config.yaml
n_layer: 16
normalize_top_k: true
routed_scale: 1.41
balance_loss: 0.000191
init_std_router: 0.0243
vocab_size: 4655
norm: "rmsnorm"
seq_len: 1024
steps: 7512
dataset: "wikipedia_en"
Below are experts of layer 3 (counted from 0) of a mixture-of-experts language model. Rows are named router (the router's row for the expert), up (a neuron's input weights, with its number), down (a neuron's output weights, with its number) and show model dimensions 0-127. Each number is 50 + 12 x the weight over its row's rms, rounded and kept within 0 to 99.
After each expert's rows: "gets" lists some tokens that make up at least twice as much of what it gets as of all text; "comes after" lists some tokens at least twice as common just before its tokens as in all text. This comes from a sample of Wikipedia text that the model never trained on. Tokens count by the router's weight.

# expert 1
router:60 33 82 45 71 36 54 36 23 45 69 37 64 51 48 36 70 25 51 63 55 57 48 36 63 65 51 51 62 58 56 12 58 45 53 54 53 54 35 52 40 62 32 53 49 32 55 65 63 56 46 35 59 67 58 42 46 49 48 56 60 32 45 61 51 34 48 60 38 37 46 53 54 64 39 70 53 43 62 55 48 40 45 55 41 61 36 33 51 39 64 39 24 51 32 43 51 47 56 75 63 54 75 46 57 47 40 54 34 56 51 59 54 61 48 39 53 66 62 51 44 75 49 60 61 63 58 60
up0:59 29 69 53 52 54 51 44 49 46 46 50 51 68 55 58 64 35 70 75 44 45 54 29 52 76 43 52 52 42 46 48 67 62 43 70 53 47 49 37 46 52 36 50 44 53 68 50 46 42 60 47 41 43 42 44 48 67 60 51 46 59 41 35 53 58 55 34 31 29 57 60 55 73 59 50 48 41 48 98 53 53 68 67 41 50 37 41 38 30 47 36 40 47 70 64 30 33 36 36 61 66 64 53 25 46 45 36 53 42 57 34 65 72 56 53 42 61 43 52 40 45 40 67 48 60 32 52
down0:42 41 61 72 58 52 39 70 56 58 45 42 65 42 54 48 55 40 78 56 33 28 64 37 59 51 43 67 65 35 75 50 50 47 57 53 58 49 21 63 67 55 69 36 56 53 59 50 55 54 34 34 25 23 36 46 46 52 79 49 54 41 71 48 54 43 61 52 38 52 63 65 63 48 47 60 38 62 65 40 64 43 69 65 69 48 42 36 53 43 46 40 56 25 54 53 46 67 49 62 86 51 42 51 29 59 50 46 53 51 44 53 65 51 45 48 50 54 50 51 43 49 45 31 52 55 38 40
up1:53 50 56 52 38 46 51 42 36 40 33 45 43 49 53 55 48 58 63 50 49 62 46 33 50 68 70 27 66 63 46 53 74 57 56 46 36 38 39 54 44 43 36 44 55 66 54 45 51 57 73 60 60 49 39 58 60 58 40 17 62 46 36 48 41 69 41 28 55 65 54 45 58 59 50 49 40 52 60 51 70 77 41 62 13 34 58 45 44 32 60 44 35 37 68 58 43 47 40 35 55 60 86 26 64 49 58 32 64 60 40 47 48 51 27 58 45 64 52 54 53 43 39 47 46 46 39 47
down1:52 36 32 40 36 76 44 56 34 58 37 36 64 65 65 27 51 49 55 45 42 42 43 53 33 39 46 39 44 48 72 65 22 31 43 54 51 44 51 44 37 50 42 57 53 33 42 45 46 42 50 52 35 42 40 52 71 36 32 59 39 58 63 48 63 61 48 73 38 77 65 58 76 45 42 44 54 51 74 58 55 66 48 73 60 41 69 50 34 48 32 32 63 50 57 23 36 42 67 43 29 52 27 46 39 45 55 42 49 38 48 32 57 57 37 46 52 61 44 43 47 39 58 50 56 38 51 46
gets: " he", " it", " He", " his", " which", " It"
comes after: ".", ",", " that", " where", " and", " when"

# expert 26
router:60 61 67 42 67 50 52 30 49 35 63 50 46 52 46 56 72 43 54 45 49 60 47 65 49 62 47 37 62 60 62 39 67 64 46 50 40 66 50 52 35 64 48 63 67 44 59 42 60 53 39 44 48 85 53 44 44 34 43 23 51 64 47 67 54 49 41 27 51 53 51 49 60 51 45 32 47 58 72 78 46 54 33 63 26 56 40 45 59 45 79 56 39 59 49 63 61 66 49 67 47 47 82 54 45 63 64 52 65 61 44 48 56 55 56 56 47 63 38 34 53 62 44 35 75 68 69 48
up0:52 47 42 50 49 51 57 51 40 28 52 56 57 57 32 25 43 71 55 41 66 36 62 60 57 88 49 51 50 57 48 41 43 38 50 25 42 40 49 41 23 61 51 37 47 48 34 44 56 45 42 54 66 58 59 51 44 55 38 59 46 44 50 53 42 68 55 46 31 64 57 43 21 43 56 45 58 64 45 25 60 48 45 53 45 42 56 70 60 31 42 25 21 53 51 50 36 19 43 65 42 63 66 60 33 43 43 59 44 46 28 52 59 40 52 37 60 56 56 29 40 55 60 42 52 73 44 58
down0:46 59 42 52 60 62 69 44 38 55 59 39 63 39 56 41 16 54 63 51 44 38 45 61 52 63 60 24 47 48 26 29 36 76 63 56 40 38 36 45 63 56 57 64 50 48 71 56 54 55 40 53 73 51 64 46 42 41 58 57 53 48 46 56 68 34 62 60 38 43 62 49 55 58 44 55 50 63 83 40 62 73 46 62 49 28 35 39 46 33 41 36 46 60 59 52 60 55 53 42 52 37 44 43 44 37 76 66 69 51 40 58 56 64 46 64 45 51 54 53 44 63 60 82 61 51 67 53
up1:39 39 60 53 54 50 59 43 42 46 53 35 27 52 34 33 74 29 58 47 53 55 57 10 42 70 60 40 61 50 42 38 40 45 38 78 58 37 48 62 26 42 25 34 59 54 45 55 47 37 46 52 61 53 49 64 54 42 50 69 57 56 41 54 45 53 55 57 41 54 43 74 41 40 54 55 80 45 28 54 52 47 67 44 58 56 42 73 56 38 73 41 39 55 45 47 34 58 64 66 51 47 76 42 61 63 45 35 56 49 37 49 59 39 54 50 54 56 56 47 50 74 45 41 45 27 58 59
down1:61 52 26 52 51 33 48 68 54 45 30 53 54 58 49 52 47 49 43 54 75 49 59 41 40 44 66 52 53 48 44 44 52 76 52 71 74 66 54 48 38 47 37 41 40 44 50 58 29 57 44 48 51 54 23 45 32 56 42 68 53 46 43 18 53 54 49 45 60 76 67 49 35 50 28 71 50 70 42 39 47 30 37 59 56 49 61 57 51 40 26 47 41 51 54 73 48 55 38 58 63 37 67 43 36 34 57 61 29 59 29 35 49 60 64 63 57 36 52 51 37 52 43 49 28 61 65 39
gets: " other", "ical", "ional", " American", "ary", "ial"
comes after: " of", " the", " and", " a", " United", " an"

# expert 125
router:52 34 60 44 79 76 52 27 25 30 60 41 46 31 27 36 56 45 59 56 33 59 53 33 40 66 49 30 71 55 64 42 59 51 48 50 44 59 68 34 25 49 43 49 56 34 36 48 66 40 50 41 68 71 33 45 59 47 50 59 52 31 45 64 60 43 32 38 44 32 33 51 35 46 55 41 55 42 58 65 49 53 46 54 32 59 50 37 35 65 64 41 43 55 37 36 39 58 56 51 55 41 61 52 51 60 52 63 55 51 37 63 78 55 35 35 40 63 56 41 68 52 50 48 52 52 50 33
up0:49 52 68 53 46 27 68 44 51 49 62 51 38 66 55 44 72 54 62 40 64 61 44 66 52 68 64 48 64 58 35 22 57 53 63 59 44 46 23 80 29 54 31 44 57 56 58 48 59 58 51 39 60 72 61 29 56 35 30 28 56 61 43 61 41 60 48 42 44 53 38 57 55 54 37 58 56 37 38 38 46 53 54 55 32 43 47 46 62 29 61 51 34 33 65 55 58 50 42 70 49 51 59 55 64 55 58 43 54 58 38 68 38 58 38 66 63 69 48 41 45 76 49 29 61 63 54 60
down0:43 55 50 51 51 45 51 64 73 56 63 60 56 43 62 52 33 53 58 65 57 40 39 58 55 57 58 39 44 57 44 54 54 34 75 52 47 58 56 48 60 56 58 39 51 42 44 31 38 30 32 50 53 48 72 51 30 47 49 75 48 34 58 52 62 37 46 46 45 64 49 49 22 20 53 55 39 50 43 37 51 61 41 53 57 66 77 43 45 26 35 43 61 59 36 43 61 52 43 55 52 61 40 58 54 26 69 42 77 37 56 44 45 46 70 41 43 66 33 46 73 75 51 51 36 77 47 65
up1:39 47 61 46 40 50 55 54 29 29 53 45 56 48 56 43 80 44 52 49 57 55 44 52 66 67 45 53 40 34 41 54 47 44 58 48 44 48 61 75 43 50 46 56 44 66 35 66 57 59 45 53 56 41 45 43 53 52 38 48 56 47 71 42 55 49 49 49 33 66 61 48 38 67 55 64 53 58 57 59 42 65 29 62 26 42 53 52 37 65 81 60 57 35 56 39 65 32 53 62 58 86 63 51 53 64 49 44 68 44 39 53 16 32 40 39 39 51 55 51 29 50 56 39 77 36 59 76
down1:53 47 31 48 56 79 37 34 68 49 44 57 48 38 56 59 62 62 49 45 49 61 29 74 47 50 22 63 56 44 51 63 59 51 54 57 49 59 27 54 62 33 53 55 42 51 54 36 35 41 34 69 69 48 49 59 80 51 50 41 66 51 43 30 63 51 54 33 40 51 32 42 58 48 59 50 53 37 47 68 45 36 50 62 45 37 61 64 41 43 51 70 39 58 52 43 46 51 45 65 63 29 61 53 59 43 33 60 73 77 64 29 42 45 41 44 73 60 50 71 63 60 63 43 43 42 37 52
gets: " \"", "the", " un", "-", "and", " “"
comes after: " (", " the", ").", "-", ":", "."

# expert 126
router:46 32 71 42 57 39 58 30 34 48 63 39 46 47 49 44 93 45 47 74 53 61 47 31 41 82 50 52 70 44 50 41 43 57 44 57 58 41 47 60 34 53 40 43 47 44 55 53 34 32 60 50 66 74 44 26 60 47 39 38 42 51 49 57 37 69 54 35 38 51 45 58 43 58 42 34 47 38 49 66 53 45 49 62 40 57 59 36 45 53 69 26 38 57 54 43 54 54 47 82 49 44 81 40 50 63 44 55 41 41 42 70 43 56 43 59 47 47 62 40 45 53 51 47 68 61 64 68
up0:54 54 63 53 55 59 72 60 47 30 49 49 23 33 32 52 49 54 43 71 56 38 67 56 04 65 50 49 41 49 46 43 48 53 49 44 42 33 51 54 36 43 46 53 35 50 24 54 61 65 52 49 71 36 45 64 52 55 44 50 35 52 51 54 52 61 51 52 75 48 53 26 48 56 62 79 45 59 61 40 68 24 66 45 47 56 63 47 62 44 52 44 38 73 42 51 60 39 56 47 29 52 48 38 28 36 65 39 65 43 44 51 58 53 37 43 52 52 46 45 35 56 63 36 45 41 76 47
down0:58 52 51 62 54 53 33 61 57 78 34 19 83 31 39 58 56 37 38 48 45 55 61 56 64 50 45 43 44 59 32 53 56 33 49 60 51 44 43 51 47 49 66 56 63 73 58 50 45 37 71 47 47 58 45 46 63 46 45 39 57 63 60 43 49 57 46 50 53 76 51 46 52 57 50 69 48 53 53 50 25 47 59 56 47 33 55 59 71 28 48 50 50 41 55 35 32 18 21 51 28 49 57 62 66 52 39 50 62 40 54 46 66 38 56 82 46 30 54 47 43 51 49 45 32 67 41 51
up1:52 65 77 48 43 46 54 43 29 44 48 49 40 52 51 51 54 45 61 63 53 44 47 47 42 57 42 25 37 54 37 51 60 60 57 80 57 53 41 53 56 43 19 65 48 46 41 57 44 77 61 34 44 35 36 48 55 32 48 50 47 37 36 47 82 32 50 58 33 52 37 53 54 24 43 45 53 62 55 77 64 40 35 36 29 38 35 59 47 25 60 54 32 49 35 40 53 60 50 45 40 31 45 55 60 50 42 50 40 53 62 40 54 65 62 43 49 76 49 44 57 72 37 51 71 59 41 63
down1:30 31 36 59 48 49 45 33 42 41 53 44 47 49 48 61 26 59 50 52 43 44 42 23 36 49 54 46 54 74 55 55 46 48 29 50 56 37 44 39 15 58 45 52 45 50 20 59 55 54 58 48 48 51 52 59 74 38 61 53 57 52 70 64 56 50 51 52 59 28 47 33 61 44 49 50 70 59 50 63 62 56 57 72 30 35 36 31 47 43 59 43 41 64 47 59 53 39 82 33 60 28 46 63 63 59 58 48 42 61 58 46 60 42 64 39 61 46 57 61 44 48 53 26 54 66 21 47
gets: ";", " |", ");", " —;", "ograp", " ;"
comes after: ")", "0", "\"", "3", "5", "4"

# expert 106
router:76 42 69 67 85 57 73 44 47 31 65 60 37 50 36 48 71 50 58 41 50 62 42 39 44 55 57 29 60 58 52 25 60 56 38 46 47 58 65 46 18 43 48 62 34 48 55 76 52 42 46 44 56 79 55 54 50 47 34 44 46 46 63 54 58 47 55 45 41 57 44 48 50 55 47 48 55 46 61 73 55 61 49 46 36 61 35 37 49 34 80 51 35 51 48 58 61 52 62 58 48 54 67 72 53 55 49 55 34 43 40 64 56 68 57 31 46 67 54 35 55 54 28 33 53 41 50 44
up0:42 48 58 46 37 34 61 44 40 44 55 67 43 65 59 56 49 43 58 30 45 47 54 35 62 62 34 38 63 53 64 42 71 65 60 51 35 43 50 64 72 57 21 51 76 50 28 69 55 48 24 54 51 68 63 45 43 57 71 42 41 68 57 47 37 60 40 38 67 45 32 55 60 51 39 49 45 40 44 50 56 56 36 61 41 44 37 51 52 72 45 44 55 39 32 30 30 55 49 55 59 61 50 40 45 34 49 41 41 55 19 36 55 48 47 70 38 66 56 45 50 68 46 54 60 85 51 47
down0:49 74 65 53 71 52 30 51 73 54 61 55 36 53 60 53 40 20 51 48 54 44 38 62 64 57 33 43 53 50 58 45 60 45 44 64 42 52 50 50 44 53 51 49 54 53 53 47 49 30 55 47 47 37 50 55 67 64 53 41 42 65 67 57 54 64 71 76 50 34 66 43 76 48 23 42 53 61 38 19 65 80 44 46 52 43 62 48 64 56 56 61 77 40 19 43 41 52 64 50 37 41 61 61 38 45 45 65 63 50 50 66 45 46 50 30 58 37 33 56 53 62 40 53 64 48 40 54
up1:38 46 61 15 34 25 60 46 39 23 51 65 58 54 62 54 69 45 66 45 54 52 49 36 49 73 64 53 62 59 37 43 72 62 57 45 33 54 55 57 39 54 34 41 54 55 50 41 56 44 56 67 56 25 55 47 58 54 42 35 46 49 41 53 51 56 32 44 41 44 44 53 61 91 39 61 60 69 58 42 43 47 57 51 25 35 44 72 49 48 66 50 41 60 60 39 59 46 37 58 46 59 68 32 37 46 48 42 51 56 41 51 56 51 54 74 63 57 36 44 48 57 54 51 81 70 50 50
down1:44 49 39 53 45 53 54 43 51 51 54 54 59 38 56 33 57 36 52 40 70 42 59 44 54 37 58 35 42 34 41 50 42 53 49 56 49 35 64 27 66 65 35 65 51 58 55 51 63 57 33 51 19 74 65 32 49 58 54 44 45 60 45 46 42 29 38 56 61 57 43 80 41 29 45 49 33 42 52 54 58 46 34 63 74 42 48 54 54 50 36 48 48 62 46 48 45 25 42 77 37 28 63 47 39 44 57 67 35 38 49 53 35 39 47 44 17 45 58 59 68 68 51 50 41 61 32 76
gets: " c", " s", " p", " f", " g", " con"
comes after: " the", " a", " to", " of", " and", " his"

# expert 86
router:57 43 87 48 58 48 80 32 49 46 60 43 61 46 41 51 80 55 55 62 66 46 41 58 58 64 46 56 66 39 47 41 65 50 59 63 49 52 56 59 19 54 32 42 46 50 50 49 68 55 49 41 60 74 36 40 52 60 56 45 56 45 51 61 38 59 32 46 36 57 47 53 48 53 42 52 63 66 56 69 53 50 33 59 35 35 34 63 53 46 67 57 37 60 50 52 57 46 69 51 56 31 80 52 50 57 28 60 51 43 32 45 63 54 75 34 68 63 67 41 45 71 40 54 71 51 43 54
up0:57 40 43 37 51 61 67 45 33 26 50 43 46 47 36 35 63 43 72 36 60 59 39 39 33 59 40 54 69 37 44 37 48 43 55 49 65 52 65 40 59 75 68 46 42 66 69 70 59 53 39 73 51 34 64 64 51 70 43 56 52 69 47 32 44 69 57 54 64 28 51 53 30 46 58 60 41 54 47 36 63 54 46 40 53 69 60 47 55 40 54 53 37 53 35 39 51 92 33 49 47 50 67 49 51 68 44 53 46 66 63 36 33 57 35 49 65 48 53 40 55 63 39 46 53 58 47 44
down0:63 46 46 53 59 76 44 57 66 46 36 64 79 47 43 49 24 55 54 51 62 45 41 30 47 49 62 41 45 59 41 63 63 44 33 43 40 40 42 35 55 48 45 55 70 57 46 34 51 46 34 46 82 55 45 53 70 45 39 46 45 62 60 60 43 46 30 66 64 32 56 42 39 47 58 54 33 65 75 61 64 61 39 40 58 64 51 44 41 45 48 57 52 60 41 59 33 61 66 46 43 38 66 52 42 61 72 59 49 36 58 57 43 81 50 43 38 36 54 21 55 70 38 41 66 55 34 48
up1:61 52 62 51 59 44 36 58 55 53 45 41 48 50 49 37 47 34 51 49 41 75 61 30 42 76 74 45 66 78 59 37 50 45 55 52 51 59 38 47 30 60 40 59 65 36 53 74 51 53 43 50 58 46 50 45 47 46 32 58 56 44 28 64 52 49 54 43 56 46 46 53 30 56 58 72 47 36 41 58 67 59 56 54 30 49 53 20 35 51 72 35 29 30 36 43 44 63 54 66 54 66 70 46 72 53 50 45 51 59 44 60 51 61 43 52 39 91 41 34 49 60 46 31 60 45 48 41
down1:41 50 43 31 40 35 50 50 35 36 74 44 49 45 20 41 49 55 62 47 48 62 37 56 65 49 65 63 55 60 34 53 37 32 54 53 37 56 60 54 63 59 73 42 36 23 27 31 37 62 48 52 65 45 61 45 59 39 29 47 55 51 48 40 71 52 50 49 50 54 61 54 31 71 70 46 66 50 49 72 26 58 51 58 38 52 48 41 64 54 66 36 40 79 41 50 54 61 53 49 55 64 55 68 66 57 50 57 38 29 43 60 64 55 50 60 69 42 41 48 53 37 69 73 54 59 47 55
gets: "1", "2", "3", "6", "0", "4"
comes after: "1", "3", "2", "4", "5", "6"

# expert 96
router:53 38 59 45 57 62 66 24 52 54 66 33 52 49 36 36 90 63 50 59 55 69 44 41 39 83 50 39 61 41 65 33 53 52 58 59 57 48 64 71 32 40 34 46 42 71 58 53 58 53 60 77 48 76 42 40 55 44 38 44 44 48 63 63 54 46 46 33 36 65 39 53 29 55 29 52 42 52 55 64 50 55 63 59 34 64 48 50 50 58 76 39 53 65 59 37 44 58 62 61 46 36 72 63 57 64 31 58 52 53 46 51 55 52 40 62 41 48 54 48 54 62 50 28 50 55 54 46
up0:66 46 68 54 50 45 79 37 42 43 66 38 51 59 58 44 57 41 54 40 54 54 55 51 44 65 59 51 73 64 15 45 63 52 76 70 43 67 50 37 55 62 38 49 56 29 52 67 66 42 52 47 74 57 51 46 54 32 45 66 49 53 39 54 62 52 42 72 54 35 49 50 70 47 47 55 65 45 46 64 62 56 34 67 40 36 62 45 42 34 57 43 39 43 49 73 49 48 46 60 63 54 66 52 67 62 48 39 23 59 38 58 57 54 61 40 62 66 54 45 31 54 62 33 72 44 71 60
down0:52 73 28 58 47 81 46 49 61 43 38 48 53 50 31 51 41 73 41 63 47 49 52 54 50 70 38 54 16 45 56 72 59 43 49 60 46 46 51 29 69 46 51 61 56 36 55 48 46 33 49 49 39 46 64 43 42 47 67 35 65 68 52 38 34 21 65 57 62 53 45 57 52 46 64 56 58 59 49 33 65 41 54 41 34 48 67 68 37 27 36 54 40 52 34 60 29 54 37 50 26 53 52 47 38 65 34 50 73 33 64 40 50 63 66 52 47 54 46 66 56 62 57 51 65 49 44 46
up1:57 60 65 33 48 53 58 56 51 56 45 35 38 50 36 42 97 28 47 57 51 49 28 53 40 45 37 53 70 54 46 41 62 49 65 40 51 33 64 39 44 68 58 50 58 44 35 58 59 61 23 46 44 60 57 43 32 52 55 56 57 45 46 53 19 40 46 45 61 44 44 39 58 62 50 56 62 46 38 36 57 79 33 45 22 64 78 41 55 37 66 40 40 39 43 41 45 56 55 59 47 63 62 50 32 48 62 61 50 37 48 46 70 46 66 52 59 51 51 40 49 60 53 39 75 59 59 63
down1:47 68 62 39 54 64 33 54 66 63 34 45 32 40 47 84 40 52 37 65 57 63 46 54 52 60 46 66 48 66 34 31 56 31 48 32 51 41 72 37 57 54 47 65 58 57 62 51 46 43 53 72 41 35 55 41 43 53 42 49 38 52 50 48 46 39 48 73 57 47 64 45 46 60 56 54 49 48 49 40 54 82 54 49 54 44 33 65 63 34 42 40 70 52 59 40 36 63 34 43 52 78 56 62 63 61 64 72 40 61 45 52 54 38 39 39 77 37 44 47 37 43 68 34 47 34 45 73
gets: ";", ":", ");", "′", " —;", ")"
comes after: " —;", "5", "4", "3", "0", "6"

# expert 16
router:58 39 59 55 66 72 51 24 44 28 63 45 35 58 17 49 68 49 57 65 48 51 46 31 35 61 32 42 56 39 55 43 49 45 41 54 58 60 42 55 32 48 51 26 45 54 58 60 48 58 44 56 71 81 28 40 50 46 48 46 39 50 44 42 69 57 36 58 54 38 34 54 33 54 51 47 44 48 59 67 41 63 39 55 29 62 43 35 41 59 83 53 47 49 51 58 53 52 68 54 49 40 60 38 65 61 42 47 45 47 23 72 70 58 59 45 59 76 55 40 43 57 36 54 45 47 63 43
up0:32 45 56 60 40 45 61 44 64 48 39 52 49 41 68 44 65 55 60 26 39 67 61 60 54 83 59 42 48 30 64 39 51 54 57 48 35 38 36 61 31 50 44 42 47 44 54 55 54 20 58 54 48 50 58 56 57 41 42 37 70 62 31 63 46 56 26 68 34 58 51 48 48 53 38 55 65 44 57 54 55 29 27 74 41 51 46 59 38 39 46 42 44 68 41 30 47 62 33 58 61 51 79 57 55 38 35 51 56 51 43 64 29 34 34 44 55 55 54 60 46 59 65 51 60 43 54 80
down0:49 40 33 39 32 48 36 43 55 52 52 83 56 34 37 42 50 56 51 46 38 46 40 55 79 49 68 52 59 60 37 36 49 32 58 42 86 41 46 30 50 39 38 46 57 44 53 40 56 54 37 49 25 32 63 59 58 44 47 45 62 55 36 60 56 55 37 66 53 40 55 57 57 51 47 50 62 63 42 56 32 70 32 38 48 52 45 47 59 38 38 72 51 56 44 50 41 28 56 58 54 29 50 62 43 35 38 31 72 53 60 48 67 22 53 54 36 27 60 44 47 47 38 30 61 66 41 50
up1:32 62 66 30 48 48 53 46 31 48 54 63 30 60 43 41 84 57 66 44 58 52 52 53 47 71 61 56 53 58 59 50 39 56 49 58 58 39 74 60 40 57 46 59 42 62 63 55 84 54 58 58 61 39 54 49 44 46 36 39 54 53 42 40 45 51 31 43 38 49 34 53 77 56 50 41 67 49 72 40 40 34 55 56 43 32 80 59 64 41 58 45 55 37 22 40 52 54 43 61 41 34 58 39 47 42 36 62 47 84 43 38 43 61 40 67 56 62 57 45 45 62 66 58 44 53 40 62
down1:35 51 57 38 47 57 43 52 48 37 56 48 37 51 34 61 58 57 44 36 68 58 63 39 48 53 59 67 53 77 52 59 60 34 74 37 66 48 50 38 44 66 50 42 24 55 61 41 56 61 49 64 50 48 22 12 28 56 57 28 61 19 54 36 45 75 51 62 55 61 58 62 58 33 60 36 58 52 55 36 39 49 50 49 54 37 38 61 48 65 53 57 43 50 64 43 50 75 49 63 49 39 33 45 62 56 36 71 53 70 55 51 44 54 31 57 53 60 46 33 61 51 58 44 50 54 64 36
gets: "A", "E", " E", "N", " N", "H"
comes after: " (", " \"", "\n", "-", ":", " and"

# expert 27
router:67 43 70 42 65 52 67 46 43 60 62 29 32 50 51 35 88 51 47 34 50 70 54 51 42 55 60 40 66 55 62 49 63 66 38 58 25 59 54 41 28 42 29 76 54 46 55 58 55 52 57 56 58 76 59 46 62 44 58 48 35 58 43 57 48 54 55 46 43 48 34 55 58 51 48 53 57 36 59 71 48 41 27 46 39 45 48 61 32 39 77 53 26 34 40 54 42 43 59 62 50 52 74 68 64 68 53 47 46 30 37 55 26 45 47 52 51 68 51 51 61 45 51 68 55 48 55 54
up0:68 42 50 56 56 35 52 54 45 41 64 59 55 51 46 45 73 59 40 41 57 49 58 58 54 50 49 41 52 53 58 43 34 51 50 45 32 48 63 57 47 55 22 59 67 39 58 48 71 49 44 50 52 57 61 42 47 19 65 38 53 57 37 43 64 56 33 55 55 57 49 60 39 57 22 42 60 68 29 43 51 23 52 29 37 63 60 44 53 54 51 60 39 46 22 55 52 42 43 69 58 56 83 44 53 47 33 52 85 40 37 41 47 58 51 41 72 43 80 49 64 38 51 62 49 55 45 30
down0:24 48 61 38 47 65 35 63 41 57 40 38 58 40 60 22 65 77 34 46 53 65 43 56 72 21 36 44 41 51 51 62 62 48 58 59 44 55 68 35 41 45 33 42 50 43 51 50 53 49 45 52 46 54 52 59 38 74 55 50 76 59 67 54 57 51 60 40 67 56 45 56 44 34 57 62 52 51 55 67 59 69 26 21 46 46 39 54 55 50 24 44 60 32 51 51 40 44 59 27 55 38 49 57 45 60 50 47 44 52 30 59 40 55 33 56 63 39 76 47 52 49 51 46 37 19 47 49
up1:48 59 54 50 53 48 56 48 59 24 58 59 62 49 45 51 83 53 56 62 56 49 67 55 62 66 26 48 50 39 61 55 32 34 34 54 32 43 55 46 33 56 39 57 42 61 64 40 33 62 41 30 42 63 43 44 29 39 39 40 61 64 43 68 42 71 54 64 54 83 64 32 44 39 59 21 49 41 57 61 55 42 46 46 55 64 71 32 52 50 44 34 39 47 55 52 69 81 43 52 51 53 60 47 63 38 67 37 56 52 45 40 53 57 61 27 46 54 49 43 39 49 48 39 59 42 55 74
down1:53 44 51 53 50 41 41 70 38 64 43 44 43 57 78 69 50 50 60 69 55 48 69 38 60 37 41 38 43 29 55 78 59 31 38 42 35 82 52 51 63 55 52 61 53 61 77 57 40 65 54 48 31 52 49 53 54 59 49 57 51 53 38 49 55 68 57 47 60 51 56 47 52 44 28 57 54 47 78 47 66 51 33 56 50 74 54 74 39 56 42 46 16 47 57 56 58 65 44 23 62 44 51 48 69 48 62 43 41 45 50 32 53 57 45 55 31 37 39 73 52 46 52 48 51 57 48 70
gets: " season", " film", " album", " game", " series", " team"
comes after: " the", " a", " The", " this", " first", "The"

# expert 93
router:61 52 66 60 69 64 49 29 43 58 74 42 24 46 43 25 75 47 61 56 58 51 38 57 28 61 56 43 62 46 62 27 64 30 51 45 34 65 54 55 40 53 19 43 26 57 54 48 71 49 53 68 55 62 59 53 37 41 46 49 55 53 37 44 58 60 42 51 59 45 49 46 59 58 49 31 57 54 63 63 57 53 50 47 51 58 50 49 55 37 73 47 39 27 36 46 48 58 66 79 53 33 70 57 44 60 48 66 47 54 52 63 55 65 42 53 53 70 67 39 59 53 44 41 64 74 53 65
up0:66 59 42 44 60 42 53 50 39 44 50 50 65 50 60 49 78 49 62 54 60 50 55 21 61 55 56 28 66 54 39 57 38 68 44 90 41 38 59 46 42 46 55 59 52 66 63 55 30 49 66 54 57 52 51 60 51 58 64 54 56 69 73 46 59 62 62 46 68 59 25 52 61 54 40 45 45 43 53 62 43 37 51 68 51 41 59 35 30 60 45 64 52 27 53 53 61 45 61 62 66 42 67 54 45 58 43 56 56 59 28 69 26 47 47 54 30 77 65 51 51 48 45 50 55 27 67 45
down0:49 46 22 38 63 37 27 39 45 64 47 65 46 49 50 37 72 62 70 37 44 45 53 36 70 30 51 51 55 44 68 54 69 43 47 51 54 71 40 56 52 47 60 70 50 58 41 60 61 47 58 53 46 42 66 58 56 56 43 19 56 39 69 57 46 37 76 52 58 73 57 40 41 34 39 48 37 56 54 49 61 50 25 46 60 44 56 63 35 69 54 69 58 38 46 44 52 52 32 55 59 29 45 53 38 60 64 51 50 71 38 82 55 45 65 51 59 42 63 73 53 49 54 50 50 67 41 43
up1:50 29 59 33 73 35 80 36 43 18 52 31 55 55 62 58 62 39 42 54 40 50 58 31 54 60 51 46 55 59 54 52 28 56 41 54 69 49 42 52 27 45 32 42 79 63 36 69 64 37 52 31 63 81 38 43 58 56 41 49 47 61 47 58 53 53 44 71 57 54 55 61 67 46 48 68 60 42 68 58 51 61 49 59 35 47 57 48 52 61 72 51 24 52 44 44 57 53 33 41 62 63 62 48 59 51 76 40 50 42 46 51 40 49 60 49 46 58 55 44 42 65 55 47 50 34 71 54
down1:35 59 42 37 54 81 36 62 60 44 49 85 53 58 34 68 46 52 58 60 52 72 59 28 39 34 50 49 43 47 37 68 47 54 54 64 55 45 34 42 89 51 67 29 51 59 38 53 47 45 46 44 53 37 47 37 41 51 76 64 32 61 47 42 54 41 55 50 48 72 37 71 38 32 52 47 63 47 38 53 37 41 49 48 48 63 64 51 49 46 49 53 54 46 42 45 32 57 58 65 57 43 71 34 65 47 36 61 51 70 47 31 56 59 47 39 57 48 57 35 42 29 59 49 56 73 36 50
gets: "–", "-", "See", " He", " List", " %"
comes after: "\n", "3", "==", "5", "1", "6"